Weights of a small mixture-of-experts language model, trained from scratch on English Wikipedia.
Size: 8 layers, width 96, vocabulary 16384, 17.7M parameters.
Experts: 96 experts in each of 7 layers, 2 picks a token, a softmax router.
Training: a variant of Adam for the experts, 646M tokens, 6790 steps.
Below are experts of layer 5 (counted from 0) of a mixture-of-experts language model. Rows are named router (the router's row for the expert), down (a neuron's output weights, with its number) and show model dimensions 48-95. Each number is 128 + 24 x the weight over its row's rms, rounded and kept within 0 to 255. Numbers have three digits each.
Before each expert's rows: a language model's description of what the expert responds to. This comes from a sample of Wikipedia text that the model never trained on.

# expert 42
Description: Table numbers, degree words. Number tokens opening table cells, such as heights, marks and counts; also intensifiers and cause words like too, very, due, severe.
router:148071160126132146104155159084108144101113128143097154105147141115107086162151120142116109135117122104094126179149130147136120148147130136104123
down0:129139111109129126164144079142165142109136119146069131130101112188092108132080097146122140137115147165146151160100149140101143167128153122161137
down1:125128110144143135084083101137120160118134084087145119124130089121111130146118102123093139116134143132148127161154133130127127142153135097169132
down2:121125104092156129151162091104130085100138147129155134138146126105124123120122149140088177154101104144140111157141144094170135104105105085129104
down3:099107152133131121129099121119148149140117093160116166131129124166089119140149153113126140113122125139112122111123181119132157134158192141119103
down4:124125110130116091212166085120144101156065093158109132114122124184159143122144149140141131130082137105181116097118128166104144158148122133141140
down5:096137150130125107125115136137138158142145130109158144149121141157133133112143100097107111091048147147143145151117109131118167178155096098137173
down6:126144123096124118114140148145150105140121077156125144127119119129129102110097114111105153130092105144107124095102120049135095155169162115111129
down7:122163165117102128137160134110139143119120112059164136140161137095136115085146155110130099150112097130121135094114158127143151106131123140147111
down8:163156127130131128134101149130137166128146101127148143132081082187123079086118083117140113135153128095096098152145130122119158147093142072129153
down9:148115149118109104176141162155155154148166158118136134099131140109109190115124131158108142091106077114098147115136152107164144129151126113096121
down10:117137128126159097107107166120190122132103114116076172146131146137129147132066121124141165141098138099109135154116131117145124135129085142147146
down11:139125131093145093082156126129170136127127080115115099159116119163127130111105166120109119110139118122148124117138146160082105143114124136096137
down12:106145142097128139116099101070129123135105159095158127163143156115156116118121109112138140104125077156141134121149134143127167144146104158089165
down13:108104115127159106158160174091134126138117120123120141091135119119177138091088097158115150123117176121089142140134124101130125090057145116136118
down14:154125130156124161124114137144139085165104084155104141141125095134109082150115105102169162148132147183101106126146117137131132092089127139100099
down15:105153155136141122117250106130115115130111148108130131128114145108186134131113164139096162156123144107129127132141131142110079140089149125116124
down16:122125117089110098144105107128162136129144119100076117170116156130125155100124146172101134120121140167098088115105098138127101153159131120115174
down17:123140112113102129126182144078117151084160137122134091117118111093119136124109083118155077118140098143118139161156142117165147146107101143178134
down18:127096065147103081122148158075149105109148126158127092130109114099096103102117131130127096139164112121089153149131102121156122117158131115146154
down19:116109128107157121148124118052165151118132108133109134137126098129086125091131141148101170119147139148135164153135118086137159111104116125148157
down20:125102155141119118097110117089134136127109122072080128140126180156128139132119164138151137109120158096166087123139126131117132125108074136098096
down21:145083132133136122120136166147145133145144140085120137118086124100147126136102117164133106113144184144121112122090111130123117118083106141107125
down22:113103139164115103135154176088133107168142140150124138178118136152150143106082130104118108123133135095141073102149105132103116178151106160124132
down23:162122099158176115111131126138092125117111129152119115098142135125111083125103084127100111084166152092119105140158175097104151137137181084160150
down24:155129151163130147107072152125085153137153156147132140099120189121131125139148058116135114111141098076166124086137143144108113115135120127140094
down25:121150088106127101107116137135150117152170129156110158154100108117132146132120105166164162109174126142089115082090121071147085112162117140149161
down26:100118140117133161119165105099123124115164133117172129174105140125139142111173102087131114146114106120142121117158090139174120125127159153161114
down27:150133145118108143108172135131125080150127092137121123159124090097112104151140112111147090137165122120098145129108186119121120127140203125139134
down28:126108081120136131175082109117066131127137136143137098116134070141101173106141106124109131115124134111137125125139129108130186131098146120117161
down29:119100157125086114110118138137159127139099153101144124148107118156144144174120110127116087126129139117139089113143135115120134160175111131101111
down30:117144129079117145179119122107186135111118099105115103126125167101127075097127125136134143118144148175141139156142137123088150096102131162079133

# expert 57
Description: As and became. The word as after played or served, and became, remained, consists, plus articles following them, as in "played as a defender".
router:152142165094152167127137149105101107149109134144130081174119139132160173112157143124136087127154109158138093108132125116106098127088091170127128
down0:105087160165142095125053113188141142110133132145148153122112112105125163145128097119137142117185103078109110109141128132177120168138143127127141
down1:156109118136155147126063134135127164117133136104126162120121137148100125164087128116150180132105124144101106127178106164112149083170135126109128
down2:145064138154125137125133089176124123129149106091119135138125119163128155102133100085121133070137162124136108167174105173146115147163181131115160
down3:125144130105095151165238142108122125120096155157135118120115158101190117124136134152133137132106112111106126174137078125144133121113133165128110
down4:145120141115115179117131111130127146109155131073137140141171120142117143125121119142155098105167117122174108147175133088156138120154077095128117
down5:137122114175123152140171120114107115110166188138148114135097147155131133130143103119115107109107143141117063150151123141114089166099120125069111
down6:173140118142104135137169085147190134144099156104129170114110132116175109132121132109164153135161124121187125123142078123137140127147126113107152
down7:109105121136165127137040127154125127107146123150105132135177134140156124126131133124158126116170103135134091154109138163157105118155142165130101
down8:160128091165115112164112075108110089149160132091126153135136159124114110132136156156140150114107151191133117157047127135090147146118127139102100
down9:124092119141132098136125156148103088154085113094087148114108134158088124101164181139134143126110173145142116130167149137118136143145139136159087
down10:101110135097147120130047130137121150153128113114109151120152082128093095165122134127153141099128092130112113155105176122136151102104142099079126
down11:153132169127159125113213112125123131148120146120112120130130134064146128114111117147120138100152137131156128136133124170148097149132089152107085
down12:114165135116143162124248148130129133119127143122138151087111131157147080136156172142127136142172102110151110161124181124118100156100133136160145
down13:117130096118102122121114133134127128163151164066150170128132138133107102147136126100132129062113109127122139087165139162124168145152169070109101
down14:097141166081110122081204123118111143087101116130126103129144102168145122139094115158127107141128118125102099134136122119099101156146134141084176
down15:123131148125147082151128129097115126124134130132131132149149147102116128123143178114138084128138121126148130098133137103101105095159151108101098
down16:149085096109137128118014140138119109130126108143134168117171104153120128109099093097120104120147151122115123099105159105135147096161151147152150
down17:119097146123134138144042148127129138139161152098116116098103162129113116159108105144104180119132079135166088128098178142159131163137114134129151
down18:175140147118144131124119104136098128084128164111113086141106164170103131098135079162133140146148143160104122145163128081093130119101144107146156
down19:117125133133154156117108157186162116126149122140078132115150127122155143131117079150140141116170120128095161095149095130128136153154125118107126
down20:153127124100123104120030128100136117138127115142139165115126131100126125075144148136117123120142086093107139108093101132132170137203107129184097
down21:116148152122108136103169152153120137149128148149161109126095132107164136167148153126145150136130169091119116202123118148153083087122128113093113
down22:103145098130130136112180143085140112154150149176158071132085118083122184112109155120116130157119163116089138141128112119186091134143112152131087
down23:129137099121162117125171150080169131144148165118131155110115149088167154112130128107135133153153132151156153121135127142184128172140067143122096
down24:117175120117098108148116120089111116160124113135090117073120171140145139112119141136077084130098107153120110156144089121119123133130127110118139
down25:119100122092149119115209141133122138124129181132137102136121121100118098135119116128111127155118107102111102115185109103155112159130131108121157
down26:139128130127087113165101140114095104130141097133148133151143132117112086080091141152117130080151118124092099142140165126131110095089122103140146
down27:139118126114106159123172117097086077113128142073087154119178138106133145138114117118089148096103156136080135122152109129130151148126174137122123
down28:168141147154147105143084101144074141106118106119085165099153119163091113148150137154130162178127123094116112163130123135143118117125155098139081
down29:086111122110089141120218161102162157119111118137146070127124104119114144146101117168111117132112103138135145186146100092119116122080147137123146
down30:126122124120105123108115094144163116118122135123120136160118117152126146164137121093148090147114138099168122141132138160127120145158145129110143

# expert 27
Description: Past participles, predicates. Past participles and verbs after was, were or a noun, often before by or in, such as located, played, released, held, built.
router:130145103183145130154131120108103150132126140139134119139109114147164124116142110131122116104093166115121163125142116105123147137100196163115147
down0:088160111120161126105109133129085135137091149122068153144135135123161148098118140140095119120121119181158113145094156157134124140107113111110124
down1:115106140144118147156144145142108130114136091132144092111148094152161145150139135163102093166123144100114128116106131132137118077082162127119134
down2:138135116139103135122055124141090123141129112161111180116150131128140157076122118125102139105127127155120117128127152111144135136166129146140128
down3:090166101144133104139047133151141084134111133134156126114107120132100119145113113128124121139161135085164133139140141149118133158135089121125120
down4:155111157115135077115130118124126125137114125123156114178118120156096121116102178131129187116108120120108120092143145160135108132155087140144100
down5:112149154120144137127045148101110131145086130109144138142138148138119135126087141152133084129139102127120150116100120202108125123191082119148085
down6:121143123091106146100168123117124128073168132129080141148129127152164167146118134130109102122153148138087129114148129115142119095148138126122148
down7:118104123089128129126151117118113103142109169110178121132076144067121141146131178136130153117063100156135143122094096165124134123171080137170128
down8:126111103120104154170211144135153107126118099104106139160118169097113108140143093104117111120119108125127112134121129129087110107132194108075139
down9:128124130116164148128207112127136149155125145136183106146143132106155152165110161123125184138102083104109108158081111140117146157158118149140131
down10:157090124126133110108049125126159177129121155113152128135110135141131132120116111117161135138093085106186166101146132170143131054114094130151129
down11:136134158123121138126144084138130114162136161124128124149125119119126083196138088111107134129138086123154110118128137145132078081137117093090144
down12:128147165108133118091156086131109109128092157122088141102096135092164108111099161135135158154149138141105117162175132179150128146146112101127085
down13:080157128131114178093069126131073137125163104159094105156135079122126166141121107110133151137110086142091160137087134101134130147117116173122126
down14:122127126117139135132012161152144143118147113155135130147141120171099149126094144142088126126131108138133113108123139125142118101131108128126104
down15:128135152128104149126163167114101161123131102121146118140129115145122075118154124120138111112128167097103130135154138099132132187131178137120130
down16:109088173087121136157185113110170129106141150145115142073139133118114093143141145118120166150122146144103119133138083158157124104119116095129135
down17:140112160159139148085089159153153139129096160142134121134135124158097135150145119147119130088120122107128108110149118115112116144140133151148107
down18:127119095137159087104094120098090118096188129127143101095105141134120125116152152126185086099083167127113170104173093090132139112132116151125136
down19:122102083139162142150173110070150106126179141122079097072157138092128115103141139128123104140144152134143169173149117124146094160120129138133152
down20:136100151156112139142161152129089200094157125094144153110144143157143141151113115120155129174129108098144151137136117115113133133097140126114085
down21:090128154096140112115093121074157131113149138105149108086102136112132127100107142151162172146125130151161159095119129191101103156177103142151102
down22:128129142144143135109151089132079107129116113128136143140111148146119128157124152148171094139124156137146165100106137131132182135097175128119175
down23:106143070146120130141113136107076158107125155125113121098138135144142117144109143102126095135117092086103141108108115164173103109112119156111128
down24:105144113144143155098141098129122138139144163102101112098130133123137100117152110137168124155060154105143119147125116124144153116145104124133136
down25:127141149140145147158170163134158122127152135148073155159165124113129123073145146143153105130149102109122114174123110131122142130130123115100186
down26:106135163154118144120128105162139129130162123126115143101119128124157144140145145135120111129179097115130098124147082142105109132120109130135134
down27:150168126114159073148125170129159137163108165114140123140106145118068130092142116114137130122117153122123152086143151153136141103108154084116102
down28:129118145184174126120197160117140153111128152109126116159118111133140143108132151125113095151090121111128155136080100125142098156122143155128169
down29:129108138129148118121104133121149155121124151120116127124124181160099114099133100106158107118104099139139101089161065186124087118129133125095118
down30:136151154121143163125148056140106137146163194108113111106107157091144099129174163154121138111096118172130134135131094127150138139105119125118174

# expert 40
Description: Quantifiers and counts. Quantity words and numbers before a counted noun, such as many, several, these, two, 12 candidates, total of 54.
router:144129150110147135130128106088163094127133133094167113092133120121096087135125122146129180144168111127101133170134140110111099112107139119165107
down0:107141108139117103109068155129134110094137116125147131167139118104139121080120167130123136149129118127157104113142102146125127153131081127094082
down1:118116106130123117114147113116166145125188102158117146159091122143090115152129125107117140137107089106141102123158146127191105137123119112113105
down2:092137158089132101136173064092109124098119142112110108084083132142122094150158145064138135116149113152087129121155142142131131144151081136113125
down3:108155173122118124084181109137119123130109128119104120109178140072128115096102163132082125137147152120109132133116129145116119141120124084169109
down4:128105149119176184110169090132146087172144131136153109109084106152119149126123102130129135127168133137169135097155160105164122104144126125137110
down5:141108089131121118128026155128107127128122153136117144131158120160116126102088105113128137126097156116125130102124112125165175169152142135121109
down6:119129113132121101121066111180129136149108170112079127104081148128076136112148105122123162151124129157123113124111138129148130108170114118086109
down7:160164144117129141145138116100138125115161133127121155135109102136152106112158140143115120085156126101141097106159142127105151120171121098115107
down8:112171137129116154136171147101114122085122129126130099156157098151146140120129143137124159114149126118108086122090192099075165134138124133142098
down9:128102117120122167128144091160143113143155142138108148141136149130117177129069141157141112122113144149185117098179121144153135158160144123175133
down10:120152137116106126184168120154154122133096078096154107119140136113160147114131133151111149179154099132144123155141136142113095103130136111167136
down11:149128150138138149095131111135135162141101134144162106133119123099166112149107139117114131131167108083108088142099195127128123118148126118174135
down12:151050129103106126170152183114144151155103141080139106135137135126142140101110176104146131119131078156148160145089121161130118106107089129130128
down13:144133111131105114112106171107126129143137160134097097152097110160148159132121136146087155131086114152151135103135096175123103124174132162148057
down14:139131102130142158132055048156107126143101116101133084134125119096119144111159126197116125141131150154140125136135118138123131127215129116151131
down15:142162144158144169140172127101118134152095101141161172121163084128150138140156136123137120133100152091163121140147153151118107126132138074123153
down16:115116129136142180121220085135122128140170115149129141093134164093112141103183143166121150116174139127095128162154145115099145159093128171146151
down17:116150131140148110116178116133111118140114143141109116135113152168136114126157102114125127149113110107185136159113128076087105150140132124169155
down18:124082121108128093112230137127154133095109138095163122125124148115123107161128128198142098102087129167110114132120113157135123118082144121129123
down19:123139129147097120163122138133142099107134171113117126099118183137111170145150129139147153159098208153124102130144076109169133145131113143103103
down20:156166123147168112118116146100102158139108135185119124147161127112120137140048119165110112130132102128120180135092126131155168122143129148132146
down21:145126110086091127126126140099130122120159119118094112152125094130157162113109106120129148108142121135066091154103122154144132123099133113160077
down22:100138127143121146123151155163121136080155167138085170102102138169131137135139146184127150150103151102092150135134145144140111110114124121120065
down23:140139071134076138098070092105127136124155115133100164121119138149111101100119126109136154109106103112186181127117119115162137083121098109096105
down24:122145109127140128128093211107129143149114129156161161121144105129152121128107119116155111152115169132119128105091128145123127111131175149129104
down25:107105121125130157166138206149171150095170111128111139102121138101130117119122125139162093151138122126141141164113115133128143114135134171104154
down26:129105166165128140162056110187103090122121134138130115114167147116127146099113103146100089165112157131130165129154118091108172125106168109119130
down27:125072130158083122087077149114132112079105120147146178118117072128152152074145123098097114103125120141116122092121118110142116131123133111112134
down28:138116142192128120114106122114139146124180113117162107121100113093116124156124120152111116160111117162106158137135165104132156130153137160104123
down29:140111092148115127101025143126105078156126138098142166148151141105155191131069125113126133143099117134148136123099126115135165123143171126105145
down30:134121082156125104140144144144141105089166113122111161169141122130142117111102106139087109119092156106170123107114163127160131099130128147103168

# expert 53
Description: Capitalized word openings. First capital letter or letter pair of a word, mostly names at paragraph or sentence start or after a quote, like G(ermain), K(evork).
router:125065151098114098111142116132136147135135149150106156122092133162151125155119183122132143110154148126147103121127113143159102140149072131156126
down0:165159107104164162158166110140161118129133130131082158130135140126137096168144101147132124118139171108128149114123124126140082095151124121139183
down1:104146111166119149140107135114142104183106164095143114145116117156119155114106118186098113138067124173123143139141090091152178118150116100109152
down2:115154174149128124062137134122141130124109087145114196141136088097116136175159183108127132134146138120145103117124107143142118124159116132151161
down3:141149107113106143133131164143167149174070151161127131102131156128091142175134095168147159121139140134147137159103125119161112144177115091119117
down4:163092124103184148118148078162156126146141142135143124183121135133156125105127188123136140153135106161102162148126119113100146119148141133101151
down5:099154143103108167108116147108110145128106096153201161156087145134116133099172136139136102142139148127128134162135148142113135148143123105130129
down6:148122137094107141112217103104093150136107115144120121114118102127125147151125130150121167138132131142126143166113142122121107143173146141147157
down7:132145117133170119121133103191077189155127096166122152136128163163134138113065102063130121144116118123103131105157122169154130122136127131108143
down8:135133157122118140061144080081112098146133105088149123097110129111119107089124131141137113099117114079100150112098152135105135116134129157157103
down9:125145121139132089140065155141087105167148151142127094094102169104140177155130108185067144111100175150128109112136128126097116141081126139155096
down10:133140084147133103163046105137136114125131134130109119116099161176123154152124141137162161122177109167150149094111132124083122124130125092116123
down11:124105139148137120107184123154130102102151126139112123137122121115164124137121127139106119152150144129123116169138124161105061112186103136116152
down12:101130101118124100104203130133161134107157149130111127110148090128152120134103113103124142117141135112120126139133111114161082131178101092178147
down13:134079123127124129103154116110090120122120092107116114136170163114130104112161121116132179133114125137117090169126120157104170122172160093159130
down14:140153135152108111142057132137163104143142134186094091114192101166113137138150083116128124129130113148116137150124141138132162093128132145099130
down15:097137126120149128105143132114100138097146113116030124136213106121121144135132137135127128113131109095114144132111126115137106126091126104140116
down16:162132162119121132114210142122110097144089130127148119114112098110132087151117171154168130112110113120135095154142108134138109158113130122165158
down17:100144141099118148129065153091094129121122118110143127151152127094121157141157095140134106133111190128161133107122162122086129107075131130138145
down18:125145132136122147134170091131136097126103116156124151134090137164141077149155166081166104114181122132122156100126092148131092120131098142170111
down19:169121151123156138145116150108159128162093106094112108139160123142120129111137119135145151142146135135120125137115138100089160141092135107096110
down20:120165101149133141133134091143154145077138156097133156116098157161122127143126096117128102075124149154117124106132136140125109112110151098161118
down21:119125180132093117104188091147155146156131154127129110174125127144134143126149130125125121147160094171119123128133105145122108158178130150132135
down22:162117149127136154134110115105109127106092119124136132090127119100125144188116162107135066131166153140127143106108131105155134138107092120123149
down23:154146131120130136133143102181133118164122168171161142097169150143148106136161138100135101097141137091084145101087098167148127144134141144127132
down24:132140122114145074138097127126162138124164140109149100085140123108143151085126101140133114119145118111097117119120139116114144101185123171121118
down25:116151107137103149133080122085087129122130160094152134153143131136153106150172094170140144107153128153141154177122154096095129140125128077092140
down26:124129113133123128114181155122083123085070152147147163119145136110116144104104121111090127102138154069137099115136125145180127141163155157159085
down27:120082129129135124093125117107187163145096145152105113132154117150127122130087124132109103100099145126144146137150131169135123115090099102152182
down28:108121102111128138168140091097117077095125122139133090149125145090109166146109164139136159129131129131142118108145128104110125128114175135125195
down29:135158133134116115099144117098098119124110110069114122108080188154136084116148108137160144138140087124108107097118074182114115138128102153134129
down30:161112136124125106150104148169159122146137132125138114156147099098146111117123138156128126130164133121111111198137142191149106163134123117118098

# expert 51
Description: Song and work titles. Words inside quoted song, album or work titles, such as Love, You, Me, My, of, The in "Take Me to Church".
router:082129141148127138120146092126106154130137101139191177087148134138127172123112129114124103126093173130146140117113158159092127127162147102107103
down0:113151153120117144144134104123133115134136166156159129098096126149122138173126090136141135159085130130200142149144155134118151114192132107147130
down1:112165117119147175108154131141093130108124098066134130144119153138089170137118148110113147128143129139152088137131141158155111164092120118130151
down2:148130084105152131103112142126111082156128113178196154126110108103148139117145117131113131121153157097101129171111164101121139131115137144082147
down3:122129133088118108104109125083106094122106150113074133135132124164097136101125145125107130114175074153152145090126155158086108138060087124159105
down4:103126143130141144128181128150100147117122144158126123113131122168103091134151116167105152145171096119112111137147182087132140104134122156173063
down5:096143114136136149152193117106150131137142122120123088096119127080083096143182087168090110153137087119139153146125195135120126106103130137146094
down6:120136148139130140149181128115080065123122133135107105141146141140180149123162127105118143146145098121167137144153096133147154130120124136158084
down7:123111119065147078128077145124135120131174112141122103147138139155112120105130151144124159110145117127110114155064115129138125081134126109108139
down8:114104104136185123167098076092126163130114130113145149150107176119132128138105136135131091113109090147111153114083099146101120156113134161131092
down9:131126118131120129150133142136189120125109176138098128143108130143118160090152137163091143133093103141158158115155134149145090095156131133139137
down10:135117139121122118147096085133127126125158131159152145115149142173134126152125143068089181166128119158146140107164186105126145143158165091111132
down11:134128127174167123099095133116141170119126167205149145109111123151100121109103125105100121124113128114159128109158145136153129137162117116109126
down12:154105098137103138150172116117127121140138154144092138151131145110125144126158133142089146100141059120091096130148154112124139114104103101150124
down13:128108124122100111125112101132105118104121092116135148108110148138125150120195110130141133122121151133219125157142147140139103117099127138148128
down14:137096124106190132135144099111081131126122129167173125127086109167144130120160153163131091179130139124142153120124118104122146129133154143117080
down15:109138134112112147106145147153129131172122142150114132137179092146086122129153106148095142160174059088153101117119127147181105133121112104129089
down16:155135108119135128084071152138155122136158092104084129135145130162080092129076132129146145120158126116084148138145130127137128137148101106149092
down17:177168123168105167127174188208143156126131155131084150161123127130108109154128101116109122100124103128139112136121163122136148102109136110132131
down18:127138149139118155129087167167113155125145101121121138105163125131084154135112157104123070140145155122109108086088106124151132139108149138140118
down19:088127135134133120127130085101125134093137129084170119116101160144131145087123101155139121186098124126162133113085157127115130138149147146078081
down20:111129124131079125124159126114118167162139141144158167137152123112126164095153145146157110137106135132148136153148147078085137139131139163079126
down21:159117137155152149129143132118130160131151116134107148181101141077141111124114135104134111119103097115107164113091187137157119190170117097103097
down22:124102114114089136132131141117105107125151129139044095124146133116146126093126145146132147123155099109103129182137101121143155125099116152149132
down23:164160106165121076178140142126112120166142152106149140109144102118126137106166147157121113084117165163123151145150141118152118142147133136149116
down24:103073123139114133089112100118156149143134122149146118144134114118150099087137090109113178121083129154122139109102147147127125119170102150112123
down25:161098122115123146140169112130124108148118131119150101134125092112121137126131094178118126154141107147160167172095151139095131115108120121107058
down26:135120106151116125131121148093116122092138153099098097122123125096127084107104134123105184134122123121064116121116087167154117104140148117089160
down27:142175141121100122141121116161082089147130110090136123160091108126125130101169147138145136132164142124142147132116130147118125132124129085138130
down28:104110079107141082117089157174134126111127143133109095127101113092125160120130163170131106123148145124125116130159093114119130149104124159102109
down29:097130144187133132113101151178108146125106107135120155127121137163086185084124160142138128121104123160168123123172161100116119140109100111132129
down30:111113139167085116122105143158150150144109157165083159109138095122159130092085107120140150112106122110168095145157127139149129105166121145111076

# expert 58
Description: Codes and designations. Capital letters and digits inside codes, model numbers and identifiers, such as HL-42, Airbus A321, LC Class PS3554, UNII strings.
router:137128127127100194106136179146116117132117147112134111116135131100091170137126113114108107115141114088123135088102192108149098109125187129121092
down0:102160085108116099139101116076140130128145136098142138107144078138113150164164143136152128126177145137139094133125114183132099176109089109132109
down1:113129124172157169093123125154104139134100123136162153105161109154148126146111122123090107119143140103158144126133173143152083105163168174138121
down2:076079107153136126145094068070126137130145128109145136123128110119135132143118151132100090133129152085108113095141111148128127103108109088129123
down3:125094175134112101170129098107127121096119124155119123144145121147110104169122132160100117143129158172121122152111069091109149094096140125134119
down4:115093133135151146103201163130147122106127183093151142154110109162147153131131178134114110096118147133176126133129150099108115129138135153145119
down5:137139136139111127124042091117148131130117143149121124094137145146128078100142106143129138154130133127118146161159142138125174145070170139124105
down6:149137166149131130174124090121123108112123099113106092119096147167117120139124137167127146100118128166102129136080121126101107160125098089146164
down7:082078152117082112087132125132128152140138084118112153117132162128125124128088107107119132125128135104105149145124135105078114140130178115151124
down8:139188125136150136126120118113132134113123126097114086124132114130089099169091110116170165143085176128098128117109135128099128092149127094162140
down9:169151119110127115136142124179165116130087117156127103144131113152143117145131144159152133134101189152178157081120161101122126128151105111140146
down10:108100125112102127143139104111142121118081139095103149123130110114149143142125126125115089124076147106112108128078106113109125156112139153115116
down11:139115112127122148106121113169134103125159102111130116068138169138140130143113113172123125104160110126071085106143109141104106104134153148142128
down12:130098129101136118130091150135140145129114154138130124086134175130143108106145144179128131118134134138132136139147188118125113139102086144124072
down13:079125112159095147188109146132173137112144155147121128120114090147118104104079125088104118140130114142088149142106116109146084130116130132116122
down14:152109130131169153122178166147113092133116129188081158161081139129115135127112154120126150141104126123112131113109149093144126079140085114110140
down15:176130119157113144112106141154134143157174115114128156134119073133103084133165105116116143164106123123092116138133134080145095123115146142122159
down16:126138130142127143143086121190145149146126193117137139166130117163112130156110105129117102142112112135120163105126152145125123127143129098138081
down17:071141118098126126094162160101139110129080149139152109091158136123164128106094132117109146135167148117165142126170146151156095116140118172153140
down18:138101108122113118101076141137140147141148163163165143125139128166109102106147145129149122124169150127125098172121125146132091163123151135142137
down19:133116091092161120143136105111117128106103129116165134105101089146100149152107122107094129146174126120100142141133111133125158156149121118158151
down20:177157119162113124111145110100061118100126103114094109149104130121120161090111170096118078118167161132130142107123144065158141119134133135096141
down21:138124118129141106163193120119086157083136131150141114145103105109152114162145120146140150178149134158138129111165142051139102124084128131131102
down22:121114134158131147091078157143136136127127079145146154083100119145139145118143127148126122147114121106138139089098127136157136116114096135141126
down23:115100126126131155099138163096111118105123109136115124118136182085101154172101153143103106116136191136141139124154096144145111122121110098112095
down24:129124108139133137091145105142189156110143072174146115200134152112113136093083110127122104133141088118140151136104134146122151087126129132130124
down25:130098129126106131107105146139130135131121113113144073114163154116163136146124108104128118140133117135165167149131111120137108102132104136144127
down26:105112124115138117156112128091125090129114123082112147142104134097127142127134131095142176130158134149156119133111083169127112172171105124141097
down27:150111139117158123149074132103132102119114081144143112128161166106099151158157152134152109154153141139122136108121112122072130136158183181141138
down28:106131142120125124110075159094108121109122163118128124113168135157118147133141109164143154152116151127158139101156166110145088106164151120136129
down29:118098098118133115165103149106151155153158098139142145068156106129170093123126105114137116121122120107179161138130055116121130147122166117140116
down30:171123163139123165165116174121161122136155188103114105168143083135130126143155121157141143108135114124109113126163149094126137137153127108150138

# expert 19
Description: Verbs in narration. Main verbs and infinitives in running prose, often after to, he or and, such as went, make, set up, stating.
router:092132138105167132134120121100111106139158134097152126172106119135139154126124178130126165123093141146111139108125105098126183149120180179106172
down10:093126119111151160148183182082113113125140122123097105111151101130126129114133150145124122140074130126058151119096138081130109102126113145084125
down11:083133140134143125151138158063112111096160134125070143142163127117142131128115120090157140117151128091121093111191159128105095125101158099100135
down12:145112134115133109155195173101126134141122159139137105161150143128126115079130109107092136157162112143184107094124142119112112141153172121113090
down13:158090109177131116113114136119116117118131108077165119147144185145119141080149151128070086126142150137124127141101141115131133121104180144092134
down14:155140116149141128130009100136140139142117095167137155151122110148107128116131103066152133121106153123155121085140174138121152104111159086126126
down15:140102121188115132132207140138147156130109134144126138121139129119160126095161100103127150100158148084118106122134146101150118137121202122134131
down16:146128114144138102166063124078120126149146154120106124111145115123164079124134155121128102138153078140122098103126106149132095109149088125142154
down17:088118100155110142144049142136102158147093095117133132137121153127104110105100148139124152150123133132135066168118138107120140145097140123109114
down18:115145102118108125101193111080138145124134150115134089133145177139105086144156139112138157178101126128140114136122086137156138115068143108127137
down19:146117145132107164105078112166091149121133120115146120156122146117070162128140150121120125116096124150128103105110116162120172137103111137130156
down20:117124157136136146105251098148127149143156147160113111143110121136124137133131111105128124136089085108135129124134135108127127143112168153139155
down21:104128160111122092129016186115123131110099108123135148123132123190099176116114120120102143145141131141132145120124165106136115149173113130108132
down22:133133135111166069127094097058154148128108163094106119075127120144154129124082142145134114148088134153163149115120131168107133110138114149108143
down23:132135133108129131145179098102139125084123161107122103101080124088159113154130135151134152097193164100087107147124123162105104121086118111142147
down24:109158115133112089096089132134124139153100109181115150115167105124064150135157163122117142119156090110159113109158154120094109119151082110115123
down25:202135112111131134126090146142117101157102127112108115112114132122117101160112138133121157147130152147129093118104134152132156112153142100129080
down26:152147160089148125116190130143141117137141176170111126131055109120111127145124125089149156160125138110127134110129140135161133112086134129092165
down27:102147102063137144148075167106143132138129093148157096139133114110139129129121094131153127125128107088146174131144168111166165172153135153120114
down28:122074124119147124135228082103140126108134115111139109149106135170158157097139149115151129128176124112129143151109122156101134133118123157108120
down29:114144125153106120151140127171157126135076097177121154110092108167148129101128131160117130136147113116153075173170174153139104122164120116131092
down30:134132140136085135097018123155108115130138140149145136116135146102119131129092168132158134112148136133160148125111139102106091104135137149093154
down31:154112101116130122101112093098172093156158123170160152105135125104116161128102154112145114182187142105108153108118115139143142112151129112120124
down32:129142132070116145159126070178129127122100141106140136081122081106157087094120116126167163104128145134091125165161135126134103125101127088134081
down33:141157130106122116131128163119115124130103118160125134112119138082123127133088167118064132145167129135129102147110155094131156132153095099149121
down34:150133122130138117125203121116116081104143172119125157103120161121141174145098159098111175142117143113143132152128087154124101096117143127127186
down35:106141157142151145143117141162139127167125114130155148134087122158110111106136128133102142100154109103150103173092138125134126141085120124128152
down36:109105129109129133099143094098106104147133164103109108136091171125136152174117179098055118109087113093136165114133132121104110100131134139138147
down37:118119112130161139174079148139143132112143106152124131095121100094127112172116140127120109139125127146036149151099125130151128121098111126175128
down38:121132136126139151137227127099121118148144146122155138135121180086163118145144118140162111139095105126143142121113083092159135122111133112106166
down39:136131139110118110127069081128112162119113074101172114131072142136136097127138119154102118124137143168135134116107121154087119140101112129142152
down40:102139119123132114126245143120150110134100110158142136066151119103111115153153178113133165128122131123110086134144134119137099108089157136133124